Below are experts of layer 6 (counted from 0) of a mixture-of-experts language model. Rows are named router (the router's row for the expert), down (a neuron's output weights, with its number) and show model dimensions 384-447. Each number is 500 + 50 x the weight over its row's rms, rounded and kept within 0 to 999. Numbers have three digits each.
After each expert's rows: "raises" lists some tokens whose logits its average output raises strongly, later layers aside; "comes before" lists some tokens at least twice as common just after its tokens as in all text. This comes from a sample of Wikipedia text that the model never trained on. Tokens count by the router's weight.

# expert 54
router:566477548558459540518468426520511464500470396558529567392436468485483598469572574485461521469537514484608473527453477497433503397455454404524548587380472568440505479547499547534411504443506411
down0:530488540546574458434510570416521588493461498521497577483556457591514536451586450504496486468625559515468532514465527531518446501480546516524585441464477370368498479539455501517496534466423449
down1:400502418473574390484501491574610471508508494473537514567487543433478545462582460552541454563547496534486488460525502488580518510540507548517460564524447472465494495505538460454456447454575543
down2:502551462538545536477497518542503545501552511491511538495446532418568616385536482477489489453582497470433403459518542513429476607546543529539560531548460471419461495573527443468408594425434497
down3:518457422573446521488439592486555387516512426523523479557471536554428499501474519441577629501516468513461491526542490558532515623553513467459499527457627436486459519501513488491416532487478531
down4:465476460520520467456477578508551496561468469525474484513454465588406566460545467533508502513554582558554562444417550550528513468482535512558617506520547469578459445544423576525538468427425483
down5:509469506428696553531587440473503494449481513421555496532473481454547504549530414531523536483484472454528484503520457496505507583422580445536527457619514445484488433497429412575474549445512484
down6:555490479530602585490591541419532510471518546539519583377457538548536515441484464577477578580495480466399504464501548492476464526464493486505600493464510516478533559570458414502485454483487519
down7:499512533487502470558617498503535564493549466517497503572492502495559579491535483472396474604496490521447436444559561462452419466446469426541515406552534506496563548432559499536474509522474492
down8:553449478512448529543484419533427538519517527525503525449456493563530538448585530499541554531516445476532442532384484455481464561438477512512514502509541482382500454613502411539462532557483483
down9:525485512499499515486475465459501563555474414451541585565503483476497514497567506566495611621610534404530549519427450536454488461482523529495477549483484524481430525554431454486412481434426401
raises: "9,", "7,", "8,", "–0", "th,", "4,"
comes before: " |", "5", "4", "6", "',", "8"

# expert 52
router:484536456508508516579449528495454439490521383459383604599515509457502511522376494448500510509499555415490475535529496465451485535569576540551490488556620444480509478505512449482608424510514478
down0:459461553422498566425461430450511463585500548404468556550536490501542479404529541482587481524460508458466537458505556513484479518578671479504513461523508470470516555544472569546503562366500511
down1:538525538463512525473586512387537495445451477439510421486533498486572525461536500553624533509550524495531396592449569532563487500523504548535507522460437575510476508589506580486574495512538503
down2:538567447551498494548432477459563548447438569504496466581536513471559478472429499543609502487520451537467480539469535360517460535545483590474551564519494456417489518513408569493533483469397391
down3:500499455451578500518519451523497593513486470496442500605560445408488498498516502602544465410444498502356439519455455571520532526507535595541573552516487448520416540484459470493502546558546402
down4:555504539519509552551393513628422565436667468591571484553423505434526460578449487512482494411597452415462579454459488422511514410491518472443418501487498516555503417509549431443473381424459512
down5:540425436544546551413596501392558529492568514520441572504508536420503505468505526472458494597494490421455562440414498495474508477534490538471519509487529507465532458471498486552482492465523553
down6:424484495503503461472418502538535515578534509498491542537581474485369529434485452461531482521482487505548397485627552458528531518569536517488554460539580460506499567476466506520460491504499554
down7:486516527509506581567447456434536566464570399573498496472604497513521561473526463483515486474500413526401520484496545466577591524523535552523494450500538441505486553492514448462479574483492462
down8:545536466442498494514538536482462513497543338566523489521518478487535561529616502538554450478467485615450463469547508549445476500487496577517510509482557498447390537528493529496567524590478543
down9:555471474602470425510494475470469493525534471478490484446554426440506489481541391498519507552453516476507475529535560528523504570431587473453459528448447389491558523540478564498544554463432493
raises: "aux", " any", " entire"
comes before: " of", " and", " was", " in", ".", " is"

# expert 27
router:450530518570496573499523529497483452428479532578553472522444450525505604530477591500502497547511573429455603460442469535448554549462498518474427514547437443574486506582483484432518450503514465
down0:470487472551520471479556439539537473485500551478571500514580552543527556534429493505501523478490530486567557454489530513460564559470434487581480465416439411515520456445477532488502562549448516
down1:510576599442551440512615504526481490516533445501474452476471528478484476501448513503471591515414463572439518505536504529515431501441469581473547486517524442551474513422463566452468531577488495
down2:514590498469601527498509531536453519592551423393551484443467493517436485513527460482428599538428498528486489533487496608471553526485525502453512520458538509530543558545537482556523513503488450
down3:448498495486526467539505507457477476528431470443488529436548521373518505521459475568503586461465541476541495486465548484462570525502565433500513463526531433422437497452469455516448459482437482
down4:558527544447513434488502547410539481516502478453515524530459466426491444461498508413507500444525600541486528522547503530485485564499460450461564483482450501434426517497409503467582445501556484
down5:518437436424552526485528466521568452478505642492617491564438548465522544506516448436445448550565507465517544485533532511554472536478491520531510415540539448513555530570458475556562474572489492
down6:533481450466474478531496485528553481424530445410483534449447478528495472486471574509366517500583537484606534472571428438536456500544484490529476503497531550481599459554438428455490552562492505
down7:552485362431559445473555411455538543494416523455495551535457553498556562416498515521536607541481512509504440505480566568521519459515610565553453494443537529494506548466479421526526429554503522
down8:524497596528420486450574488539479447490464429570454496539476570541473419537361599555577492547551485451490502400431556471484522502507488507523526472559541513464503434424513498447528486482480492
down9:531524444494547466498527514495471433532571434531526509488504486490462456532549478474484520418426558526607601522420541562501558534477420451469401550385515443474468456539501470484585486533500513
raises: " genus", " status", "iles"
comes before: " the", " of", ".", " for", " that", " with"

# expert 105
router:498489480483479498488501603451427556515473410494436508602489523531489594458501528516489489530517458433493517503513484521401522472515510574443425525556579487508457536472536474420496492490448441
down0:536566502568310496434428457542447566475521472460508434518491532472529546528567568503484478493529517485468571480507504462468483535510588448450564538400543461502414487530508572523517499523622579
down1:571641475557468500432491512555464408407465577456531465504542455528589481527470520514451486494569567494556497460387513578426427575523516486515464426448529482481419452601520543532454473458496503
down2:526461457561468427475425499440541438523436537517513558554463503532460415559506452469446482524513485480425422516519503486458537503387507520576522491510517541499417488493490373561440584498388602
down3:573513480531433506494587546411410538577447413421526423469539526511480464554521524523503494487512458477486559529453492507485548437488541501578456478462583541482550458448524474443577467543475528
down4:455420528478620503527481436543477443521546475505549561436586441556522517489556484421479492466389485535591466514433429454543484485497519538486538521511482500562497488590484522443497457516420537
down5:497471424537530521546497468480521511500431454559479457498598540503444537510619399566486535478528412498467468445448559539510429418481579511404481525536489543492520565511536469521586459457424536
down6:432519480541547536430475499496478677503613516472458551489492526517436565530406513497486519529636554469519444488445475581516506568524548553528511467522447499582512532550443518555588531518499490
down7:550460522591407499436508535485458467544464544430452485493464487466484474468381505488469486550412515456419560575538531476454534520527486490582534552393508481427437451490518532485610469558534537
down8:494422345533466556519419586585577391431377534462584493482502517493497529575455531572510400594550493508502485469518562498560487496475480517511558469448508488526422529528485476611507500485531507
down9:587453584425533535447496506508478395463541531529487500527470453565437524508419477432519518497550521545502529381585565503358467631409486494492486438420561476550503456448510438527491561510465464
raises: " However,", " According", " After", " At", " During", " Their"
comes before: "\n", " The", " He", " In", " It", " States"

# expert 94
router:507527538598474551498480529453449476491502449566506633550439569511474562448402543487498492556523524429491531487528457504478518533533572534490450531510547466558499540564415502496528496518492433
down0:438616466557538499485487446497483489487572395483500504489479611408496497381488507523584453460422565489428544476470478533469530535545572424488573421442524475539412491541510576434550594500392534
down1:540520517521548439455571422434500431481523490498440528474512508651583456481418533535478509416520560441447525442437425522468476514580498475547584488528442505506466496530556525394554424435551462
down2:498540543539508564518508465399489536509509422510509494492527480535406527481440502486673403513546478494478444447505472573431387512554476495486537521488451509525466518521517575477507511500484484
down3:508511504469561504446490412483468546519472450465570468632505477619509559480485487588485496565410519480538569435364491520497501460467446557509506480510536561499441561469514446425458442407531417
down4:424517486576525507451535555474478474521408451526478506428507477547518551477552446562478425519526449499563565490445484575507486520391519519430491436531445481483487494575483418365524500492577490
down5:408481505626472557502524587420516492453467524538541369471480485523591425592459563506518450430552425435585498468441510614459495451535443487424593573450515534541516414570553543489593544497496488
down6:469471510463542524495439552463475582476463511566525497508611452535461531431567407409443531496522501483442497441600423572598481541560531500454501460462595522487428465433537468483465592597536477
down7:452464561551396491389485445481526527490496516539516495579540443611642466477504504514382426533604429577537490485515476486545424538463493531508517531510521498523482479471483508484496518516515527
down8:480475525518508466551478446550534470462551520479579421491527546587512450453493531516529447558495477561374461456462570411552463579430523443525456469523463576565620540559475413544587502553477464
down9:509505494408553527540491467547483498480444514543582488490479623498567483554538446519467586434527484508388540438518461456504480493617424505417583513534538532514432464498477518476387485509525506
raises: "ition", " active:", " Coordinates:"
comes before: " the", " a", " his", " an", " their", " be"

# expert 118
router:540500487570518429482472512505432446366516463487560601465419485537460528454462478463510553500531495500484472492427463490479541384564470483455576425449460521583513491499625486446457464428608521
down0:544442462503491551425540569353411468484472465451528438560553527513461455515471436533529547513390513437529465495456489520487526518467469459479529422468484484438450504476501528512553477412436489
down1:460520465414580520469593479522466535438487465430539522467453565543480528462471552457526538488534557493534480513431524516423523561515616525505478433547497517520439480603542376484452533508451471
down2:462468432530456525553550597432454524474538467543549485486399546516528567445473577416512458451476510499382581485524457442507541462490513588593513418519514527641407498518580436500482489523495524
down3:494527501458508449426516486450448433485547549441497537475480481613481444457479528528621541487453416513461449559468440519536587600563509450507485426439519548553471553554570538538468460560401478
down4:605489437480505524455533521466481452440495522520543468579501567579522373468562551442497459484528504622470523616504495582427561509510423410551598459422482453480457543533505492441574484424480448
down5:406494435457559452474521440523527580493567420452479453473443519568461549424505587620646544498585608491482561488555416486531465492517537607509498546538453599504394569502506518520409541567516509
down6:560506480560377520470512535481569468463526476566521455555497468539537411461498484444533568504489604503498552518424552503517522438481440472471509492436336428459480466471453468483556463466466510
down7:489446461467596519441458504460483409498491472513455581439514445502495435552511507542499493477517408450592419483562498521465548465513538543489453393581546471495453419506501480516556424565498524
down8:508515515511446534415511532496452403448493406498504510519608559532484472470448422538554566491518533502523523537443488458458511428542468421529570506432448488576483527525559458404527440495497460
down9:400528544501494444397517451465405504490452443490490452445573539549467467577420425471550584447546469539564410554486572463455516501536562449557468410530534501500437455465570544451513530516540510
raises: "|---|---|---|---|---|", " Succeeded", " Capacity:"
comes before: "-", "|", "\n", "The", "In", "=="

# expert 117
router:434601488442551499589535472517489444520469457590518484575505490445469542485453483558473419472475537503531504541501532527524440512504486535435540550453462477436465505472462487485581430492473484
down0:603526484555519473525535488492567491473450440414547529406477496438501428502509497456511532500574518482433481587576447542625533561435516574474531394520533502518425581501516440541568548429498522
down1:591527461493621547540513508575467551416431488608463546540494482518518548560462450492488432486418563531483529494439483633473463500466501534502524470383463451467548462427469471497564564472459528
down2:585543527456519542507436480421574548439519452539438538504453494427529580480463422524446526561509509474488593453522536504473437525496478506515441532495469487473470488447457560545515460442489530
down3:501468502457444444458545441551517532518454443588474546539417559445475459483369575442462463486545559558525429504580485510448489491480498571590547514491510501493467425490514411418609519464507516
down4:575484488516572530454499565410568420479546497469532528471489548457485501596424520489505517401439529418411567564494443427651523457461620489516521575601492459482458446483483474523518333471511485
down5:480524501473544417456482519474495493418446431487526554483512445434546555486459540390499474496566475494534624484528483460501428550562439478349553474540429495422452553537523534439445487569581430
down6:490505516403493469463537455466409513445582564607457555458559540547443482525501586378447537512504583488539539532439424479552506502508502492432591491550398496505492538559462521474483433538467519
down7:468443511440501472416491465484411487500437569515541437569553543493549530459446396540529475572580539522492516488340482495431465443513494548480448602559546489545485450485502589469534527446487581
down8:484481421417464557458469534469481505524594553553466528529460561549524592501466585500434505477441509597445598443409593473462500410538446474465601593555511528503493412568469623507459499514583551
down9:517422453564470458462549386525546415544506568556476497532465528506537450484513476483466511579510554403525497551555482483435530534434534485526502431414605474489487443486483551471573474515507429
raises: "olog", "lett", "asing", "arton"
comes before: " |", " in", " to", " of", " for", " by"

# expert 107
router:511515535608489552469567391475515429506473598476504576576461524366493461425437497499447491510449528491492447456557540457532496512548546470467539518482499581460461559477440530511414518490513513
down0:516473480411417498460379404534502557451540548566514533517588573492515510491474488544503544537470476453531529559585463435509438524578523474535482508487594524559507480565537525514523576503420442
down1:415444539619529536474600607525449457523453412579537500558485519453526490458499501438548468571440464437430522521571540496533451503455548564450458486547465414577503458457584409495551429465436457
down2:505476508485488554551463463503520504540459392487465517398511522480431435525529510498584603527486475448472475512557520476590373456425573465453474525560547377503552518558434570466502456508474529
down3:529477431515509465488500470461543488516477543514563502483562535500443514533573465483488506492499585537423552550474514488533523530510530512473474478544529467492462506543481502540455545471469417
down4:514459559485435514586394452495444527542532492459376474494461470634491428444552444419552539496509489502500519457472556461459450480502514417400507525492418439461472461520479536495537537471493445
down5:551545514479471502543531460507550522534606472488448539492509583539568466422536488458441545425523524490475479458542463537511471486498523493482462485498641516501562469538470547471463505526531555
down6:520532453501416529525554576519609505541378487494473484476536482358482493549477502520429580411523514542512513623527490512501534436477494593557455535450474379555455518532526527381529534537472540
down7:543566522467526524369482466424572438552550513464417387475498488488464541537475546523427498511466563483488459463528401492484565523525463499459501523433520487479600556474545523425497453434527452
down8:506536475500442580418523425454499579470384504473550489518503580443575564582418500541462482454460520572484534441515479421505460571410502531525490444484520477546547536500448515461460539474460492
down9:533546494556406482479445499410461466409440431458459500467381459461450488542530478546467442470540558498542481496491454463396579535473436469501554464424544454517559451599490462539431466472495490
raises: "}}", " boundary", " birth:"
comes before: "|", " a", " was", " been", " also", " not"

# expert 7
router:575519525608469561509467511466474458471486515561519565565464633542463514473423525507480513609541503470511463467536438520472501517517502552452493576479538453536474512602420491470512507557466439
down0:502519504459438532505507456506512598521523465505520601514504556570532499490480489471443525507518558489605550511532592514472489492506455552546481530420618552553464476321551436439490460466530419
down1:503554592391511510479485610534372474535442476557414548447546528424528499508501465535500448480464451519519541467419469523489501521388396473525544548518473504572458506471584466525476519505473493
down2:483459526391557581469539549496485455400471578506572469496448482531494414436540552443457545499538535424461506485519478485379520488456453563467534537533475521543465546501523517484450428482430481
down3:425488444472358431408527593478598482572519509487408489522534454369515448599485448546434448534485442548466518554589547563528465473511453512532521474495440475569495475557511501454466440426500553
down4:563486405410485538456520575509539497422553456500597453511545475551524516476497536472482574493639521441501520569452457556502456524467427427532474535505502472536445510552498491417487502466526497
down5:531504587437512591456471624469479470511563433533493568509469454581461560536593500585383546493417471448496531488462555555515486515407500525539468460443452579550499494438527441559481527492514585
down6:487510470426509588485514532527473631504571490436521478448518524452522523499495507485525595480507552469463638433522453517459481577597522454509502381510475472503438562525431494445550436483519497
down7:425530437437446491491549484481452532511518509382599516517414435619527491491417555423467523494472427417535535561546531479548437536504500427515524547543491450480575603408560462451467548466570537
down8:418443566441415471537613551467481530528637412525567420492342498430543399383459460511398550450443430498516467487489456425513540464483510504584580450532483539542465525519513590523483538483444458
down9:480513555542548514500485509484504459507504493536448469530437484494528486504499504611433501493517550374652595466347496509461553547366508538511491492471496445589526473465407440574513526433544564
raises: "uri", "°N", "chi", "rd"
comes before: " the", " a", " his", " an", " be", " their"

# expert 46
router:503545537523448482510513535468438503461542534548497463567575496495514505457529565497522468390500453550452479423455560472587581577534460432454540553485443439586511412520524485456445496556505581
down0:501501577410378463511471496567525496468477483548508578462481518520496581486494517495520461453426475605520511594536508501552539547514553415498542530511514473453490431470501525438448516449489529
down1:519439561579580550600510481488588460540370484490482422509483513497490465540491403558471502536581513652545482588468475508444553481503506548489470493465477446478477467601511484519603452557459453
down2:488527497558501586547459478453431461465476611534565499544533549577496553459492518555375507484547465592459419487458463566434494494500529554423438550460465461597400498568538479450580583612522493
down3:449480494504668431462548472513595519550434440427548491479524499470519478521437461542477546558524547450504487591539486463512485485479487541512520441511539518440466495509482537542528516492516384
down4:500474602479359516499458509504458519391498470509459522488493514468484502484460513465470520490460458566523484508497528567591555539435505488521504544569499506540553496472509506504429438525469502
down5:488469553475379455529479506535494505429444453530529574420442488483471549509479489495536491448448492577502525575514510521561552542518527458526524554557535498503505438480499525415461470433475521
down6:478560535523263486518481526532386497452585548527453536583477516581485565422505574452515430485467401507539490483483539508484519554540500491460496477531417518551442470486558488493443482501509560
down7:467549532522261494498477535546396505440558514545470533565458514570513561420497576450522429487491433513542503497456515518495508562553501493481479483509434533572436457483539492461461463488506558
down8:505554568484465517409496562537443477511512558562462448563493607488536463526520467520465470499568463558595433459485443400515520491470494507457521405503427456476529520415471500501521472599484586
down9:468575535488265520510480587503455514441509581526445478546488546538488510432502569445501460514518467509563462475470534533490484549529464501446478502547393544557446464489548495518476443506492548
raises: "\n", " (Note:", " while", " despite", " |", " although"
comes before: "\n", "|", "-", " is", " –", " ="

# expert 45
router:540556477579463530575459468478491533514547541587288443492495520497534572473480504544457451496428544433508535532463481490474504498560479469546520530450473547569545480579476507476528446461503412
down0:470517591486601480596503529519449474495541557489314487511608488552546554405540510457465492459428493480479468494430535497535497496448418517558435506480491463391405465510507615472472449504547468
down1:462472431454478415468522631547452563521494492514421571507397539579432531536457482484559534499532408551525461500506448579517565516513486524437508492487470510438589473588466471469534506557567504
down2:518535420484476452441540633545481497516482429461444521501412573541429525519429472506527542491503425555562469498492432542533537500465448498481542447556491477391632483574430519448547536524600496
down3:500495488395552472547498531464455514505545462470489575508456575507467498619478465483499492501412333637567546435459456514504489506501447487481534486500517527471583485594468487481532398551522518
down4:458589456526446469359519591500470535570437512408468461531525544441525507603434405563484516524540587492528442567538473488572488499476559600454499489536490445516582521552509505406505492532493600
down5:453513488538511569494514491430511468470475513439539413454481414493575534471557518532500503521597508563543540468563553512554497569540405515460571508493469507420398513486508484425526497461477463
down6:446409392459464455502451563476505515482496468502344512424466507546454470465506484452545617512484388497477517444475401541468473464532443560567424496497504506468524461522489442466545433495564573
down7:420430532551564455574540513507461453498509504560390482501489620530473540484561499446492433528442516516498415425454450552503521489535419501506513486498493518544531460547565524542565454612516500
down8:549449443518481539598416387492458485445412522462531381502428584491503481472535634533469564507500501525482512496515528480477546527581422566547545543488538432501430502495551522441543415506448435
down9:475564548446653502551474544465450463470539526490443497466612537489417489451586490501485550453402547526515429503469539539559518503412450491562488538512450431390493426540471609474498428635471501
raises: "8.", "shire,", "6.", "age."
comes before: " ", "\n", " 0", " 1", " 2", " 4"

# expert 25
router:529523526546452600486430426534433515495445552556370449523460479512535490457457524544537496429581622389524575443521467446485508550435505431564542513513523508546477474492461535507426489578526517
down0:465507439481623523425504501472539450437429454470511416461448515406463452535501468538459558500519506570456516540525541475538508529527468481414587520475568436459506478474520505598576426491394569
down1:512534480505483526462587582439483469518600489476548511586503470575496465522469463505462530512508502509537481478451528491589495452507462497426577335465495489553519476485591488415557483590460529
down2:566539433513573573431459438528532546422399522472424514497441553513496407510504472526549421529496509472471460558432503596431530530570557434547528492496430487569499507475562527416485494489422463
down3:503382487541524554554457432500511394484484519524504544619438491445455458519566573498461521566497462601485550530504486464441559491400473482478599558505564464472533555420568544474432429497478368
down4:429506410556452472544456553475441516559540464501571530463541540479504448422459490474570527504489461519549488500487499581504419463532487483492475499561595549558467412534503443411495520593499552
down5:545448438508496563516453450532518438398454522452577519555414617477540451499483477540536588532572414600525461422442473585527449512492483437461532485554548464466524510531540558520515489456452444
down6:531519542481443483559489419444478472493433517469594471452525507455541383555520479569570539523539522547581561433484457507546567474508527450424490462496580494432513572440503452607473522558433508
down7:488500395471493506449495542515470527540459461532571469464453492570503447548465474444552458463589676489430563614525522569558445562507441586497559513456503558463494485517504424385629505532428568
down8:551544479482482495568500460420470480505429492461428527535574433422497430508442474601524436487496564422523508516436487467500403454514489465548536525498501588579538551478538512456462434472470505
down9:584558437498463449544512460520407553432461518470414566462490515583500547494448531502514450532528539446429598514450451536501443516511565468541574503386498490551511489469499444513468460519508468
raises: "ian,", " birth:", " km^{2}", "ous"
comes before: " ", "\n", " 0", " 1", " —", " 2"

# expert 10
router:490522541581482557497466524462444465490502458568510634552440562528464568464409550488484487562532510438478536478511463501460528513537575532491447525501556468545488548577425506512526485511499424
down0:480499476454467480440550406430458492451519497531468417546492503488555435491442465486459562430505505556451423557538414536512547512547465473557530504487430604487441408431440463566435521520499443
down1:422570477584511546564513561498500525431565476587538446550461411566512596583502534553420515429473482491559391490459467613542591472521460617562529496556553437473558506548496508543449485529498519
down2:440474513432602532533486489549554569552511544515433474510538529510449545570398470439542566473537422526556490484476484545490396427501443505423513565465484449473437489523554500431551535438392542
down3:545467533542574533529542563434544484455482501509491552499543466569601585488503483516421397488568562522536541519512540493563512521454676568539539487516514523541558512447438392433483452523518589
down4:464508651547464478480473477551505508466501558566566540526499624495517491494450571406514430504594467517460481422512527503455506489518544546497461505427482481487512505518468570508484509485480442
down5:548469595551459527588441475455565405429482499434510492573443528449489509596496506429424463477461400560564431486546563474558610553620468527411486535468471435402475437535566517530540467491449482
down6:420472508429508558476450474490644476466621470427596561410525561502559447407443552475459485399492428540514517505512514513603488487492512581509445434495464465517525450528579501430503527419576490
down7:576574439572493465482405507385468539441570537492434590431491603505452438444494494552473460557582498453430481503543488458517475513452529518404544441461505585519524475585445387516523548477580521
down8:409530450490453524517527488501441480559550495511615477505485507572568556496445525499581437507534540492575515509444514599560582491501562497549468486523574524526434432486454515475498412465477464
down9:536472548545377422391555451544522565486462429444622460459517539530572496463501507541448391452528522568548502482482472565576502447553524506597569437375529478426467570465543533556585511471520439
raises: "shire,", "board", "ric", "ürk"
comes before: " the", " a", " be", " his", " an", " their"

# expert 91
router:461475553500461569420511508516431503449499454512397410580456510554473501553444546512539490530604502440464527477497470504517596543481547546504488419405504446497475466484468481496511460494493590
down0:532418546495547498612427458503466387456481524434479478554508460446468492544510555548470489421537408514528568550486486506431485382412464481527601508506557433510504510501535554486522434435562385
down1:543437509473390532567575531498535410398417524527539458453419437471569499611521535546514522485462433582483566483545503567487529512534420518438492477456456510410538522491558522442521477565511501
down2:597507479574491473420521455551454536488539532505562503627344508477513429506442519489510480432536530473491481486487449476429434545510583568523543455596548532458478527448493438566526384459469461
down3:449505486540552481573411482448469545480440529479472571519448439483459539509446528446499475408488507470549554464461475502494511489492539537531513441584551425544544528554501527520381552465525575
down4:486536477520602531512486545440557486516550499487490471439573603581489453517510503617457527562448421504529499533508551507638479459498472466526470473507518448445444451553499598535544503548459479
down5:410496452495485440485520591511476552552561450508404568460445530566471537520386496502520565464522451480508431464542410553487574519565490541541455494575547476468633466560500438449525524549476562
down6:386435405488590517455513495548447529477545484447476543491481531440431431548473527503640539526573491463458522447565509486597500512549432485542573451519517543445593532567468467482410430499452526
down7:535475493499479546501526485416483451501517441489495414613535463516447473467597507500402490494459529509489485550431585502482495438437488527530541524475485465498479520473519499544528372528460466
down8:516444545489500469598458479511412377597474541559548469585481522471484496442537533495427442491535464482555510534483485478404496443379478476516557567504558441438519539465524584499459452448520458
down9:372461440544488448539479585487412498543544574544495557478584553532432459474511531557461467459475584485493493468476381575471466438588553590542545503571541477505563481553521467524454519507529580
raises: " (disambiguation)", " km^{2}", " sq", ".)", " active:"
comes before: " ", "\n", " 0", " 1", " —", " 2"

# expert 30
router:533475348494368513484511495476481436546514388496601431510394434530388476448593477457581499471477476577497661516441501500452478576473582442525445494494463551530431531541450490515466475544539604
down0:503404521486345464497493520508470429461476457533452447561402514546475498436530535561512516493459520588531598578384482449508548602455482408509483487437471473540507499500449478536462549479544531
down1:517574509539606528493422538500451505587503503569541556519574561452547508500524492489563510463557494466488431459513472463465525441506515546423547551449487539467484375577498481464531483488453472
down2:512510447535350523509522570446448462403483523571450472505480467504512428435551507566515502491488486370536472446422479501534528589469435507544607504418543585478505467439391499533428550408576542
down3:514484494530364553432513468499508448537538470520547435447549449570516519494564572495448590552504528561557500500474545453446521578392455411561437541544421519547545494519489558565466457531511581
down4:516457573435603516536535481557578551564459489491532505503506568424448520439469470502500516504397450438475471485568390527578551578472586540496493538494527447482470564501497435444595594523548466
down5:437408571510602400525513457464596498530463454528499552420510472432468553508504379448372582467436475478479403501445430473595567474450545567579384466451572471432547421614513523582501561412487519
down6:492566447417512574372461511501483540455430467459547539562449554473542564611531571486502435408548474517555446519592494542430550495413546437443519486494437504436479493479475478512544561393538388
down7:566549468475553553432505443576452450488466414564515443573467548587459475503540568556485403517446536566585542624526530469465493506459508503546504576579477528565434480482576440466546517508476468
down8:469461556564445395481494398525412522559389426494624459451540521542546447566476464523465404527510493535538550519460509433567522550451465545447470504521530511439509535486545564544453444474572599
down9:463520575548743437518491547564583517560457538485529534468600495394540532522409437543477507516532484492491423441549487563552532469542498532493549458493512484471542478582477519512524537483456430
raises: " There", " However,", " This", " Following", " These", " While"
comes before: "\n", " The", " He", " In", " It", " This"

# expert 110
router:435490513487522497503440500620464439543529354424544572472485496486476574468520606562537478490588506519498544419596419543462499375481448512458462485511507484510511515533491575516522570509549400
down0:557541558524427499514467539499496462515460551513525464383500531490462525433537453467511439475517552593591490564448530490524420530500458531510542501506496529532586492494446524496525468453481477
down1:413502464449532494458493528508546497466495397518471473521509475466557471492414386470509548556449476537530487608453566518619483530504454450457482574471552470467444540526419547439593480466523503
down2:505574532502654479505563510440551498570528496557492522502433520536529446517443451450456486455370522493483450549417520429621525465497493505551522510463486468441473496416503454501515520492473582
down3:526535486549593492524553493447547514495529500514496458510457473552480419559511488441415501502439488468518491501470543497567549513514564438495520516527501449441529492402511470516506584535475593
down4:491490433529491510495496453524481499446537518515507477512463522543574543539592574537599429472426485518364436370564530458384472488482511497508469503586525473488522512484488368516496556517522553
down5:473441381442512518470618427386543491531597574555418479558522494501493555507532415558488486567596417461467461454493450464613523405476546485439565493501463389483480558528441464489602465587514541
down6:425525649474543475521554626498484490427491491523545552527477556562425557498576510422480543544454527499560516404550451426425540494513547562472445460484558532513528512482561459512420526487496426
down7:466548504450511533567487443572482429508499465404491530451532539468512486535518506389519478534588496527562509502489449607513551491480438535403547481449543500484412531519473454514498440522539418
down8:442547472557608450423537534472545497545442535523484564498513473529543417466497496478455506498568565569461427463522487606491467533487543459483523516496519472451507447465455498466449548514556565
down9:573421579393461503581489494560439458439561452573416462468585581532489541532446488429430526578514425518590598540530442497546470466430453516450471473476549571482505467450461442467504523551444434
raises: "–10", "–8", "–9", "–25", "-10", "–201"
comes before: " |", " –", "',", "'", "),", ".5"